From a checkpoint of a small mixture-of-experts model trained on Wikipedia.
Size: 9 layers, width 192, vocabulary 32768, 35.3M parameters.
Experts: 32 experts in each of 5 layers, 1 pick a token, a softmax router.
Training: a variant of SOAP for the experts, 268M tokens, 8179 steps.
Below are experts of layer 6 (counted from 0) of a mixture-of-experts language model. Rows are named router (the router's row for the expert), gate (a neuron's input weights, with its number), up (a neuron's input weights, with its number) and show model dimensions 96-191. Each number is 128 + 32 x the weight over its row's rms, rounded and kept within 0 to 255. Numbers have three digits each.
After each expert's rows: a language model's description of what the expert responds to. This comes from a sample of Wikipedia text that the model never trained on.

# expert 21
router:142140118074136125138142106103185113107116143113118157107116091151137124138082117157092142126093107102151113148155167168112119109209084091135058121145104111120144122188132148181201074172080186139113120147171091120171116140116115102114087132155168132188120122129106095058139094146168160132
gate0:121205152083153120109133075103126073099106104116156134166116156171143092102103086121188135104112165115135107116098123164049095114125144137145161128063100146095112133095138109127131107095144185071127084110084145191168103102117127132081160197113098192090082137180161128144126142129197158140
up0:180104165104118117094135141103136145163135141137135080124087086119094154130130125082157138138154113120122115129152102156191064101155089150118113159162161074090133132147082194130096081120141072158134122111197155123060051109130173015159109128076113084137138131164097124113148154131098083132
gate1:144137163133133106138164098123154111103103118120165116089142165103138098065224141125080076160130100135098136099152095149156085100127110168088118134133125128128160131110085075160116116051151116132124090106095113157207186107101093163099070146147138154102214162140126176130126156143040148156
up1:151149157162130125133100141129124104136099164134175119146141166093171081121171141121144120098109121113122103051160121105153101169133134137113119082102145182116132129113118065128139148115170081069088124110080139142146170040048114155124163115193112165077132189101116137051088093114077136132
Opening parenthesis

# expert 14
router:140098134095088159098161108113151126144137166133114053130160089181119113160089132083092147193152137104184131095096090127093115124124076117058121148171152105133097145122117073087159101148144095116096131118165106072089177052095137169202116105181144122124172132136139142115141110164098150180
gate0:167115138128059159123161147134174109113079120148133151151113159124081135110120129086138146153168039182106153130125107119115152113127084117111120126147141105137162093075139099106065146099137115124104124130169118104185051148115093105130178075112135154135112082092155110123123137114116147132
up0:143117126129073135090151170131137133078048117133087065161124148098104193092135188150122174175212116148113148112152129134116101140144144152109103091094078154158176078085115107154136112116138097079087131134124119149177070109143145102134160078082126139087169080104125148106089139104157124104
gate1:132190134099132183094150154126155124125111114099069213109152184140121084161187102111097161163161109173077097141090165125106131101164125110141122129199148218131122191136118138153056115116156179133134107164089180114164103196144161117162075095125140176154106121106149180076093191130105141107
up1:121122108164145114147063116167135108135128139092180072163153090106126154159127156143151112115093116130140116118116102133146157129125141128116098124111153121149174095107131137085124076146098136107161106074139095163066160072140086087134113126135144060167147163107110114149148140124182163145
LaTeX math and symbols

# expert 3
router:180126172096128121125138153120146071121098158100120061115140119178162044118092120122126127157096157139129125159145144135156078093154090077103096172132170116160149155098091107148169094158112081103104171165170089075076158151179170164140109121146146134137142133133066174109101078132069109148
gate0:093150116157175125135116167131120069113061138144098150149081146147155118169165084195111140191127137176143140096102107146136112156099087110142094130155080128161099108094114143076133116164091119126135171083219109113168093174128167159096171103115107119126093157129108087137175133093088074110
up0:103079144127129139136162116095113043105137147138082184167096162125137139096155140113151101167143081086164093149101087127136158105108032126106132117134173169137106070153175089091151134134117123164107192132146111152163116109103129116142138068117159119101103099086131119120156146181122011162
gate1:097109119118075118112161093118149123090149061187108127103085164058100102118139128131116104073119126190093100175148224133162141054129140118112092134109144147083130122100144125166103105109141134104132192193130165154127155123177124161137128107113103100107139167150109121138105090141134132139
up1:123071200141119180159110089118098153117080097170145074089189108159103153086157095123156111129145123130115160140156165122160162076076069072074098145117122111144162132094155134154138102107117108154142099089111086106146176170119124151208189094140124099094110144083166125196122061122090117135
Place-name first pieces

# expert 29
router:149182123168075148200144102143138130084111113148091088132145136156139157141101143060137133147081119131165133153091142143088058129139173113102159162120099115160160105068085171195170123126129152135115091147112115089087159123132138130160137144158205110134150091130144085166088091152107102113
gate0:153162126079143101136150123181131137114167132101128125146106186137155168093103135099097107125147146146144074092167129164110111161142166107112170123052179092103121110187090144105090173152124134123113103130167099148135124157131137103073140099149127147075146154145111130147139128112126147102
up0:181158064131176103149133154128158108117126099146126167146109079106145162155114152196127146127149127124163123095132120162110154155157126133170117158137068157117114160170135114085138114115100075122084120098127039127180158113078165116148093131098135069176155096178103135139114119165152066148
gate1:128087136115084119152186135186128107133080147118118156168167131151101216127117175116222156078091116108181103103107063120110141137131181157120192118114088155156181101182118115107196175096114160119122096109102152159130099125108165099149120108123102148116130102158159106099085093068167073106
up1:149167140109108152157113060122094093092164096106084095120179096116137124095126136072127169156127086169124145173173084156136187177116146133116120123079146179151149102109173103110140194167151122090111152085161103106126141124091075111154112068108148126127083134149075107140121080154180063103
Sports tables and country codes

# expert 22
router:110146093106113157157086107103184108135137133196129088185119149113122133095162156122125120155093118151144093139156087100095137154110136100184106121137121081141093110137090117068106134085130121142133183163130138100082150095111135107113192094150087087106119187081126151114170081167103150111
gate0:144127182134131176150136124096076148071134132171133170165153124066158100149161106184103147117096171160138143122126153170110113079160098145120112123170188121089134143137174204102135171138069138091151127118100114056099159151133121096122160194091151142131111093078185131140132102163109124106
up0:099091145111164207118095181107136168110126106160071231153111139117116111115065124148139192169146133152174154086142105146124145119145102158102106148164130139106092160117140094139121139172067151101175111136100129094156188150137097169146151110127133145125124115122121152111133100142154129080
gate1:151174093079082140107138167112196060157162114139109136134108175160098103123095154150155122067104076149072194165115143137074141093089169144121101128085121096129179058115142084170122104148111136078091121099146151113138145126132107117127110117117118117149153094135113164097149105098173107047
up1:123135078070148128084145173085145072170120128129155153148150124113131070158126164182145148063103142150083161167098142128121095138159130068118116149106146158155145151135151079191146142152116103129159114169150137123073120169135187103120098110168136144146120085131094134096130099107193195096
Quantifying adjectives

# expert 26
router:081153147102185167152188163125139116188144142149083180186158111160191157152128140140094064123093142138101123163092137160170118162113073147104084152175108140162119113092137136184100087115124100144110138149085124114138126185117139125099107125161075121187108080095153122178126133089155168075
gate0:161142148125182000107144120106123117197166170134109074099095188122123078125087055137152165146135204130107148122190134141198167144102090094143101113116159132153126102145168118124132152136123167134174097135129074116073110129129094096116094159139126097124123135118078164078181090139089134074
up0:150108078162194081106167094175125132095130129144141072096143117111134089115137161201122098147086154131151150101125170164145166123092064128155131161079174140129192098178133158147131154120124166137147062143114089154158122165135112126178168228160158154130159212090090143118098111196143070149
gate1:117118140082050113112118089124115093139114174171132125112195121083132090139179148143128081123094157157156149105134113085125137074093202102166099102180103060137113147136116093178143120105135158153135145111101148191137133098083100095122099123074106104080152097103064151150142075107148139117
up1:148152131096071114138106080183113082112095177155164105122165140098090168160133166120109106148112133152150087096150145087158111084111126082177048077140068096099126114178114144123176136095065117134130155114120174143140117082135152139104107077123114121105108154108031182143174126096122145122
Numbers in data

# expert 18
router:197119121101114113134143128125143154145103132114124053089121121183130120160076159091162105187115150097166138095066062127125083127126121119081127161153148108149133153075094122115168156090129094122123112083157074068088169116128162143110124144161179065145139150114108162131086127184096110185
gate0:153147082148127164164182110119144153135098087132141161145143096137121096179152148196179153144099086111085119144130109154106158146095152105146156054061130188114123094128150163114174104146135107156087153122140214114157136106104150101139148106154137124094145052133092073088102099129143102107
up0:149082129117149101106115099156159131101091158168137117110113139138138111165136100125178148189168144093106111129098154186196156127116163086121138155135093116106151145116047072097143160144163165174126146155101062185080119149156158101077135134140108115154125177139193165174119084164108180141
gate1:128152128136132121107153043065135074164053095071133094159160125062123125102150142134178125154148114096117107077133076140132135183087133141168138151107092105134111182121110116093150096121143120121066162155095141172136147167198193145135157095168104122133139149105145197120175085173149181164
up1:135156144135073159105105109156139148148075089129131102189127086102156124102131172081159141110066061153140183211152133182149092109160166127106129095154103132133088075178047138072174080182135121128101177076181127130077154094115089094109136126141114137127135128200089119167137097132098185080
Mid-name fragments

# expert 30
router:157152151163115155160121186156113121186067116159177097101137147150172101179162146088085117080099107096158107108113108175122076171137075115094156177134110083116143103138087084114173090186068135136191160133156115125106142093167137144164095152105153170148145110132059100082159135094151157168
gate0:154119097107133131140087135103152104071144142126103066080168107187109169130127118104180088150100158078115159161156098067110126174101056121125156063056091140120166094086126124134192143083131127125131093158072123159145162139108106146145147117099170062210169113047168093112059167172149077069
up0:128113150141141227116123129091149136087186119131089116062117167184140111148100137103137144179157153077116162070117121059150137195110138155101143111140151120139160069075104136126160124148116147101138124166117115132104129092051155130119191103089040076109136116093132140126145129123107080093
gate1:137110133148167125152107151143141131125170162207137103113133163163131140094091085057029153128188116146168098098087112151161156133128073106149147155118129055156139153096134154100120127103089154079114109129106166157113120193053172121109134112134103114095155173139146130143096120102090119186
up1:157175104116146133103114083117097122143137137128159118108127108176136036129149125131023184107109114188164143090040127156099153137089115121137154130127186070107173129108102126132147155138120187088151124115149180155083161171101157107145105132106070163115143165171144129165179146150184162195
Year century prefixes

# expert 1
router:156163107120179110129148158166114130104141105143080117119119176151101097116173149139144164156117145139122137129176092103114125140109132163154155161142143171155154162133132146059073185078130116130112154087150112133142055154128170161170100140121119098148124099169113139167077103125209091108
gate0:093124114172180100063136124096141148140152156106145168124115113115138177099083143097130103135139118118136154115087067087185138123129133193157124119093199077095158077121097136145159123095213101130082088139143123147175065137138117187141113054129171122082116081085101131080137133116116087150
up0:094132135093089140098144159101107117109134133193127118095155096165112131130135082135082095109125133141086170124134139135068172092158134156164134134160092132085122144130153116148101162092104156126176151122135163093091126116133140158148126141074135128114157104181127111103118169110143187064
gate1:136178096090151107148078121131080086084130158143114113195091076100095139131151158179141146133085130093124169132141116057141131148127093154157155180201159121159105094078169168133127123074186105154122146157165103118175123148136058169131116141090143160157137132149170167161187164056089092100
up1:133160108117106093146153136101159151150122154141133123146173143106131154104103100096134141111148166092125066135125135160189083090159185152128173141087138036119108089169146091148152122122134191118119119103079122119140114149101134140209105064113132092121126110078061119108167165140117142178
Foreign name fragments

# expert 5
router:143083141079118062063147181099139101117074180108106082081186105154122110124118139086127132101143179132112111126135118162179096099106170184058171096088128188143126144108127148125180117146157127150150111143119149137123128145101114137126124179141084095166117165136125114119099163144108138150
gate0:107109117088162124130121142210133105148195144102173155130112163136166186123181148079084116106112134158134126176085134149173094114192206087159163154137148128117111113160175163170099130156145212126149111075121082144127137165129099129070137097096109114157102103145087138109101107105104149149
up0:111080154112122155125137097186149098096125129112120144122196156107125109083134116157120188167161119095149111163116117104160134161117157121193172195117166110091079156124157086130154120115151152136186039141177077108057158126193153101048098113102118124147137126151090134146197106171161133138
gate1:116143089163150159110154128117122173102101111172105108180134150115111130162160116152095144086158062143134107114109117094115122136093131103180154077206142118098147187131194137149122203163084155101117133127130110141129107119088188180101180141143107199102135161115146138115144177144116164150
up1:115183074137143130134151089126114185123076169153126125169145096138106123137171147145077090196149104086106139117121109146126118058109133099177144074162165115135130147100145176171168182063115096085100149139137077131100141108108138153152091183142133160071135207115078167116136171139069159133
Sentence and section breaks

# expert 28
router:146102088153110151155155096158171139142116052131163159119126134119136166098117100126194166170126078188117070158075105087109140151099129076109104085127106129112142134149142125135109111109199095104060142142165119105121136061135130097134167085116195110144108107108104152126059130135104159101
gate7:147110123197110143102078194085211118143125154161146163136177091147184117160124160085141126131124160097172147081161129112125128136141117134100137145120133159152214158152179107139067146181075085095099131093106155112117060157141104116119133154154059119152128129140125098039137116155118129107
up7:158098134164131134124135116149119113147186132159090142148119202148161134154125162135104136122153141142115122116119093135126136135162146205190167148115103194120156198126114112184079106153082140167093111094090105070123035102122133146175123172200150158151158094132155133071107130095155151125
gate8:162149094205161088090178152150118108130184175144130090144126183106085072126077161122155090104095143075131079128123169160153101127154107114098161155113151155104105169144169162134106125160157092112143110085103164151126109135097122092106140152086151094108089166192141165132103135137136117123
up8:099164109113102131167127153159050186122085212097140132114103106077063114174146097131164135126111122146213064138166163057161126084102061117109080122146129132100150121149052142128130153162075097068143103071077159091183116182165149115083173113099141088167141117136128084123102168197103119122
Plural and role nouns

# expert 9
router:103140123119118103143115154096132117129062107120098121091155165156160172171100160145154155165190129148131144155107148112141132186148178149097133167081116144158176107102120094135136087150131140126077170098080126166162131093100105126130101085187165087124160055113136140157094063051129079059
gate7:152195135188153081164150128159152136132179238137092150144152113129126123115151155151123135083111141162143129150166154142071088156199149148176174104117088120081054156200146167173108127097116107100166142150112085129048092096082038191080148127112099166126133121146141126155104114146093129105
up7:106107172170109117201159092127146155058094176161113095158168163163124158139124136136136115044157111178147168112136146127052125153181113131112116136158147144092116170124171125137080146100110167105147137108081159092079093103065119071097150113117076157151110080110177158090118055124096157116
gate8:145118140137095169120167134127127110161137178106147121134113138066112153101132098074174060136143073128164095121127118136055182164153125139116114163191161123129105142124105141065088095123127123148139123138087116162111104102169128112170147121105124153123091181091046151162178144157074137125
up8:128156104115186173199119120089144127109139135102080183139177090141101110080163028211104151119102169115110121152081124087111084122082133107153146064100104140119159149117164114180156087118168112151125187142142132116131133110119134141100120129126150164123136089151134071081135138153117091121
Institution name words

# expert 27
router:159139102207102145155207094179109096192171174080166138122137096138099132174127114077169108137177092101105133111158128092132123150142116091093100130180128162144090135100115148080126134153093100045156164121134105168091201135068129149160153090131079123147114099159138138134079148160135135147
gate0:178143133174084097108179100113147186150123122100112077169102144151092095109196124076121120132165149128143163186115113133162108091149123134126153114119138052148152133152120098168131118137141178120102093133093145117105191117152098068083146163086151098076166015159143122174078134111069161116
up0:142119140128120094114077088120131154125155104116131134095117148157088143177164104118147083154148184162196087089111109118104064086164108085148148062197143107194117094124073123079122159088106120102121091159134156126113156145163165110150188123133102103072167134089114095097087142069134138139
gate1:117104197145164115100151109136157136137130129069116158098124125089067119088122092123136089115177139161165111160131142182169145090177139178174138170105182146143130158084070104050080109116081095100112093154097133084116129170070090109130161146099098124056135120106106122138137122139156112100
up1:119147114199151120105101087123165110193180121108077154150122170119122133118086102154115151089116150079137156098129082165096157156061113148101099071093150105118179114159122155132113170047105156129131149120129073104107149135171087162157111096105162102143139121115144097164100151103120169149
Word-initial lowercase pieces

# expert 24
router:041121120105144123167082154132091135097188175137115183141175116124129077173178117118128149125108136112145140076125177179147166111109135114068128185148143095144159107179152189061105117144116130126166129137084097141162118132092055052165113159104162109068173113131106115101149115080165101146
gate0:066092108110158081091100149055099134061173110172183098131126134059157082119113105066107109120134111080133100153098139112122100088148136155190137157115104152113111112143157130069149095142165129083115115094129135066112104152150109136140129179113168111114140125151132102141167136169148136090
up0:163127168119203125174185131180137154142132212190098140109120122152126163112138138143129138109114105120126129087185097113154126182099166138097104135145128096124149191163140120149107120108109171163166071153097136183117150110129150145137134133121092115119113129127117171131190149151142133152
gate1:111122148100161114084024109081119086123141135126122080135153125130184177144100152099116139089168128097094140136102090118139135123088110154083141109124104081175119079145123144164215168149136151160087171160088101122168091201134092100111079155153126124149125167075088123139137164104067119204
up1:109100176125150117122094107108101105111140097125070113146148134113172135152178149113133138131144143091126110109132115141099120127079100167053139086133065163181092104147119126135170101139115105190107143188099166126108116072116143096096134092188129205173130128117181161066152182117205143104
Punctuation after digits

# expert 20
router:097142150209149194115127109115137126133156099168185172158101135112096120076126130128133096081099138160099103141076118109144110101108155162186113009149117111112139123098108128119098175141086137095117107144163140157165181101104106083136193130146196117153132185110079122099120109120102149149
gate0:136139133077165121123134071117144098149139151097138128102126176156094123111197095133088124146082145181139154156117150138105085093172053157148063124093173134085100093119112189163172147096126101118148118125086105062130090087141152147157136131090140160117159135077177129125140161151125094164
up0:106084142151114105126173128136155127141131107186101154111161033105146122139086168068123126117123122119139077138118133139116100127094147075129108146172158192173099099156110060109114163104103157132117073142137137113164134112126165117083155121167160134124115099170066135186126112168143137058
gate1:134128123098096170120174156111132099166151125117127126127067195088121106132101159067128144120176130139092171096070113159116185084130162097126134079131154094127066082139100116131107158106121163169138074105099067147124133146174100087170121160153205178158173131195153161102115082127116158117
up1:122153080167123144153108170092176135100173143136143134098141159179096144116119106153086106144165098065125095083179142128072146209165145104150136108147145130123105116124120151075151170125154123077108103121114136119118143124151152083104106162135180108147155040131087202111100083149148092091
Verbs and prepositions in narrative

# expert 4
router:163094177077067152079167124146128093123154108166080102112175124150115078162170188148125121128190111103153191132070098136095082141099099132094178182169151131145156111117078081075100107099103115180175162103145099108120096094106166158137084140184127149167158133186107111098127090165123100090
gate0:213081119075088157083124115081123142101133164136122111183117133054139109137146180131154124113183085177166115144101166122117190177127114085169133139138132100122126110142110150148095101052183161095073059111118128099172129141179127129148072134092062107145157066118161147217143125154091127121
up0:123121120126173196099095152111197161127185099148153143134135131098209110146218141138077143138110073169133126163123114139109183123109153116110188138130128167116165124132074071114101176126157141123193123145187120147134101102168116134053101145126070111112144071106095124131090135109048154141
gate1:155095131062139089122132074104149109062119118152127111116164112136152064151146123103126145124189145174104163160124107143136137147144120169130099096186145136106136144139150117089174166099117194176107062167133120198164180135090056096049171131171107127162090177079111110148141131080145119112
up1:076169141171099157150161120201083152128088076144182130112143141125130116104144073189110137051163150147154127122172115101161083154137113127133122098079103180197136139139105112047126134104130179147123102182105124136078088129111124074158129112116111157092135105153128162125087156134116148147
Codes and formula symbols

# expert 15
router:112072147127133146116119141168165157108116167150123142085127097156148061140123133108119129087107101124181191134097153174107115089190118159110144172148119152064098100164084082166144108182131172095166061122113147102158076135092103142117153127131151218158171154138146079077173100139156172146
gate0:118062119162130186163135189117212105126133125113145122109120181113108121140137123135168153132163150100118119105216151074109160112095156137112125127118127108099125135135162161134151173121108139154096090087136099197120107140093112126136109086124145122136112095193185153146125082135140116189
up0:156168183148172073098106115200104127089157118162138151130134109192117151142108182139104077131144163095106112106119138151116140150117063146217148129175116100139134125163112119155066121140147118116122106162069103125149183092091117100114170125147135128122173122101154172038115154097089087094
gate1:108120146138181108159136130123128131123104174082114199136139140148086135096124109155141166039169077160124106152166194160150100105122147137129057070102153138090113152147111147113137076146127100144136146154102112159127128092093114107116158154141100121136128137194134149142111122141097176092
up1:090097114146094107136105128154130098120134178097157114127123105167178140104124155020111055108134132126124133117127136105123145115113081118089081094105136152139107134122135134153214167137064105142087115084165157090080148119110121081147169188116167120169112136126142175115143115049106200155
Numeric table separators

# expert 13
router:157103120133143148148151130080165142102106151104081073103103098097175099188117122115090144147158158121135148158146101153096086163139114175078123164188164133108148110049101132139114083096153149086151145094103058059053167136105190099123107156161195141145150073139132149119091144096104103135
gate7:072139147077107157096154087115121084133135126108083136163125135102113054137086117171171164066125142133150114106129126142100138141162117087158127154093150138125148117120167037162129075173092059115164119187091128149144102160090177088139157104136140166135163111169166100064156162134148148135
up7:154070139072111132149093104121091158198190130155089122151080140105099097126139167135130092146126182098093137117149103094097148183161153097112154148128073071104115091151093100114105108132151144170142167113146114130119113117130124148078111117112107136078123134149045117119156120123166125137
gate8:149107095180169165137111087183163155112118153109169066116169109077097198115197166093160106098115098125113095145160112172146118128097151067153139093139122119180129112150126147132181113131122188118070186144108150060098099165113142113027142106106138111154123111147143162129116141107114135139
up8:108139184153082103163095145132143126127159153115134238141148158145130124105097120168095093178152166178108128039136111103119067095122098135129108131090129132136135144109144133124129156219147086092169129162147105114170157125125101144111067131135200123129090177142152125132169132147117082078
Directions and geography

# expert 8
router:173128085171136130091110151075154179163117094171173149143129100060125090118104169083139108076080109144157119169147113107118132093096117150131071118151139106064123124165118116107069131173118118152082112106163136073127159138080114102157190077150137144130088123104113090141145183167113136160
gate0:126138146098094160150148129140084146186134144144086119180165119123129157089185175109107128121157110167092149144200182176148144180101119169163175199146102150066149080079113139177074182135145123135188138120138139150144153200163064158057165119063170110151116151182153149120085150123130117139
up0:100179117139122171119075154183104133110140145137165157073099118118103111150133142037208162146162139111138135103109065111126082084129158090202132107137118152115152179169132151045107096162176173149136157121093129113127167151170141157117095162128110113136100090076135099091119074166178178117
gate1:138124164121092123106077103133174110190108194173111079150105149121141119160097075152081140095111122146112112101120181104146081124125186040061145066163119185117113196162158161094151148113162143115097083115166129164112089116129133105099158154102173149159112170142147102103106163100164104144
up1:123139170125191193104102149074116162136107162083134136141097127158115106150135097118131082090072099132128098083108148073101120124120146070048106134151072149125103165138134161114152057124152135080114126099101094112132115113116099087100121166070137094201096171130087120109139129118125147147
Copula and auxiliary verbs

# expert 12
router:069150169144093090152105108113115101117090160161085104042094115149135100122109166156142092091095132109142097121135124156076151111135141129114110171131069082101072120200135125101188092124074109165167125079135153140111158110148103110148125136135127153152147076138126120170110142114098147141
gate0:194112176144105197111103103120144126054116143170153106162143129151126139092154144112180117126158145114095164135110200127144141122142135130097197146146171121108163173183172146125138130127092125103120098131119122145124058172118145152115148140104144135175117134102118087140066120105147116103
up0:131107143168135037144170112115135130132170094146164142095134133119114143118078060130102102113069121190146191096138105148139103098154155092149168117122179156139122115113091141160109127166150162079088116153129139143128167113135088112152097130138102067179103146099118109165187059097069096135
gate1:160181167113079168157095118164153112150105059130099127129128113148130114121158108191128124061126135083080130062162133049111127121143072082103123142082104181098096121125200119138099102115166110138126127165100157141142145183199165115113119172132150082109159171135095128126100158075100140139
up1:115106095193170140063124118110126137168111147124147123182120129085099174091158177146133118167093106107152144181089144192123138141123115145194131090156140125136123094137055126143162126158127116130148146117130076103137140131051140125129172113100103187173155132118109103151173116100136139111
Determiners and possessives

# expert 7
router:146174162093118098136103109146170185124160153123090103148086070145165168080131147092094147151162107110139189133146160129126182174161111142145181142117090128125136140103123137172188137151094133131097159106150168186155095133149069106132097108100093133134152103113162115123131115146105138153
gate0:135109147128129088118200152120078054109151151109115150113102123149190160092091134132091167146110137117110110127187095114127121130114080130132132074153147102142165161163137099133196085062140201137187136105130109109094134112115149158124153117133138098072133106123121199158152151151133121122
up0:128142120140103143137158170154095150149133162164133106114096158121093152111078132152128159123122127076095067137156093122058077125161118049149151101139144163086151130119068085140185116182084129126105119110086172161114124112163131128159148085123084184148101076127154092063069135113096115074
gate1:162122098076133107126128045185134096139198134127125081133147168105121164136165084051166086145134105052159103130112124135071154096113152142192117101105158119151089115126073135109121113105124104136089108087156060128079135138141102138128184135084146154124156120102089168138144140061120119080
up1:136146124134088155084138078132162166097128099133056159191117103153128126131140109130131137141153078197077149138184143145146177146129126084181181080170160100103087127170115052171147108123166122176093089092172140130085136161133173142118146118133081155169154167113127151146130089117146100177
Table and infobox headers

# expert 16
router:130106175103130079118165076125076083120081111124080142164148131162117117141103153132091127120175114087156092113148149138150157169183113170143170179064129162159138093192107141169101134130165177158190123123086108110133124100147132120100145144087089085115133149157121127180178125112186114168
gate7:116154135133114114140133121179096143092127113109096173144145135107134137138095175135146117113153088156136147120130103097107175139147161128154142107121156146207102130159092102080065101077092166152194110115125111133108138141089114070152094141095130183165176199134073129169142074085168123138
up7:087114089117123124118152067172173142077145094107108154148118109097147058148124155146134143105124163171162119168169132060114194158127149124196070126106066159081132128118123149105088121083061157146192114076081093136114146103110158058189110152141157163160103128101112192119109090139135150154
gate8:124084100180156157031146092093176150131114082129123135087145094169133131096111105156119140093149044133152103134158155092148074118107164095136161101156110126075157131106085132167132137093097144093102063180120098147116118107135112136091149152210105190120147140160149104111117100062128129140
up8:100092059120135094105111114107156159102159146123150156077139151123141166116109131127183156180120073130138134128084181143121067115069160097149155188102072125050135184115116117129116099100125169118134153134144191153122156093185149107082153141155137209131174118140124118131112130093111134135
List dashes and dates

# expert 31
router:123167165147133157123133166139144121127170097131165155112089139180105095113097123123107083106132135079141155075077083145147076099095164148171107088156135078111117137060082135154129129116073178076132143135158109104115143160134087134078116163101192059176151146141120121141067093154129103139
gate0:179167193179110137142158176178095090123148080114107089139157072151138170079150199108112097174144070141092122113097095190117147103130134156099193138108117122125101120099088106178101083148143159159126110132092112123099139135145059141154182198129129154150091157131083140131142078046112126150
up0:109139154119157124155127088192126147191106144064145159107124129087109166148125158178121154135110141148124099183148158120163096093071184197097134091162135125160119107186097111129121177122058049095113134134113111174133134144138138076093150066129161141084104157111160153129132191156080130152
gate1:111138170086172178124108153154154061117127153116157145120110155138137080143107096094122142129150090152033165197164132131093130116149139132172103197164151091150145141124073176100133088171117130138118154124142140118178108124063155150096133152203117153135163101062105123111139147114220124112
up1:129122114148108134170166101144103139145062139130129124077162118181148110171142113156122104129156161173174169135144100109129135159072088096152250084074085160150120117152122081145137087098166076117133146105138123137131157122170150094190078106126106129108133128113089166210115080187090126169
Prepositions of place and time

# expert 10
router:090120157118158122147121139089140178141125161093116100133076106149125142095170166117100093143147177127094123145098141153157113087107122113199120120120130138155132152135156183184131125093160144171142165161146146111164142124113172192129160090106168169075142156101175148109082094163113126115
gate7:111033122109157133123097126115069132135145126087090118099170164146115106118175134119166081083119120142148201157166123102158111124102133111145115099103201082121102101083141119084127149136201123163122167081134185119116154122136102128092142154126133127151138085115154096094161117130167166123
up7:103175086115124174161125086095095073117143182165155156117160144148146065126082123140148141081063145150160142125164160171118101111060149161128144164101161067182090161042135143103184120117155147178114179143072111108095105139149115087073127184149144119178123125151122059096129127164143160088
gate8:088132140128098086117159116158119067107130066113074125088111149111095137152088139127137166089112107142179120138103142187171106141113127064113132145118094122140065168169083166174137116131197169152125089200152103156075142111099150114160086142097108082164112142132172111085164171108124165121
up8:122155123145100098113105169127185164103173126138179115111141071120143075107142168123180098095114132095159195089108104118097126107172094167125153197110096100099180100129090108151115166128123120088102119134107138139152136132100163108121149102153116176136162137092131089130090096124167120114
Clause-separating commas

# expert 6
router:105110077147089169070097131124130146102097133134090139138154139129126142140064126175079158188102143136160122113086160077091145153122136155134126096156167153091097137103129114077137159164194100123082042100135123121149095167162185124096098096125145114130134079198095125145103135091133109071
gate0:109113126124121129144084141155133113115145127148176137128132110136090159131151098174175155081103090140124164088120152182210136175188201106100194076092142084053111116160123142187118095106098116106103111088176175143047077133146118111121117173121123174160085176105151132144158102157149156132
up0:089139153134115083127105150097071145161109123102071131124093139117196171185125156085166155081148119100155142074183141175094170129170113146156120121057166018111121108120130091183158161139132160162145122201109140151172113156155116170125137191070165138168132142126147120170069115127138141125
gate1:149108121182112138146170106125130115140180099125146137164129148148141143138098162130177161126110119245150156163119206161125145152141061187104091109108146117159074127149156135114150124184094131170109155100172157120137171061187157114093139185127134168130085096139150139134131160084141159147
up1:182084083113163140166135139116168133113139106109187135155094105161129072094181097119125216146136154198158109123140053111117133128060100118149122119131109152170099129119083186179152069137112105077115096123134092099120124173137124119158124124132104081112118131153113179069055115142130090111
Name word endings

# expert 19
router:187122087106153066092127173127139127137117117115108099115123147158134181169118085100112139117129131179123138115143160116170106142119115144120134118078172174125162176085158092152192178161174101083166072129113082150123099143126098130089122148139117095128148142086105153096173193135144088175
gate7:109076116134179134099109149115117125165142130093208127104090155105119181055111122068150093080112130137114084160069120120090132085144083112159123124174182093183115142136079118125172125143156087119145127148103192145144087089092105140173153093131140156139061116175138116134136110105158151141
up7:115094200105116168121127100151144122098099154106134122137164129165200158149169157135112155094117166097161141104090115112148146135146113174106138171194109159091101168191131148142146148126157174205088169070142147093127126125156122086188146129078158128137140086183123101141149151136167140149
gate8:100133131154128066160112102124155150156114033098088101183100105103148128163097161111179154071140129146143179082161164144127200171116088079133147091126124088154144125149133146132154135135147088123155145142097152184100099090131148176078137114111114148082061093107142136109150127133132117121
up8:115101067121108152195138093194132110106145184114172093113134082150082132154137116094114111194040126159121103132092099147105092101103151156122138136106125134104142095077113195150083105161149146069156176186207103091123154132131126119170116175120166146172145138110174118183115102092088153149
Line breaks in lists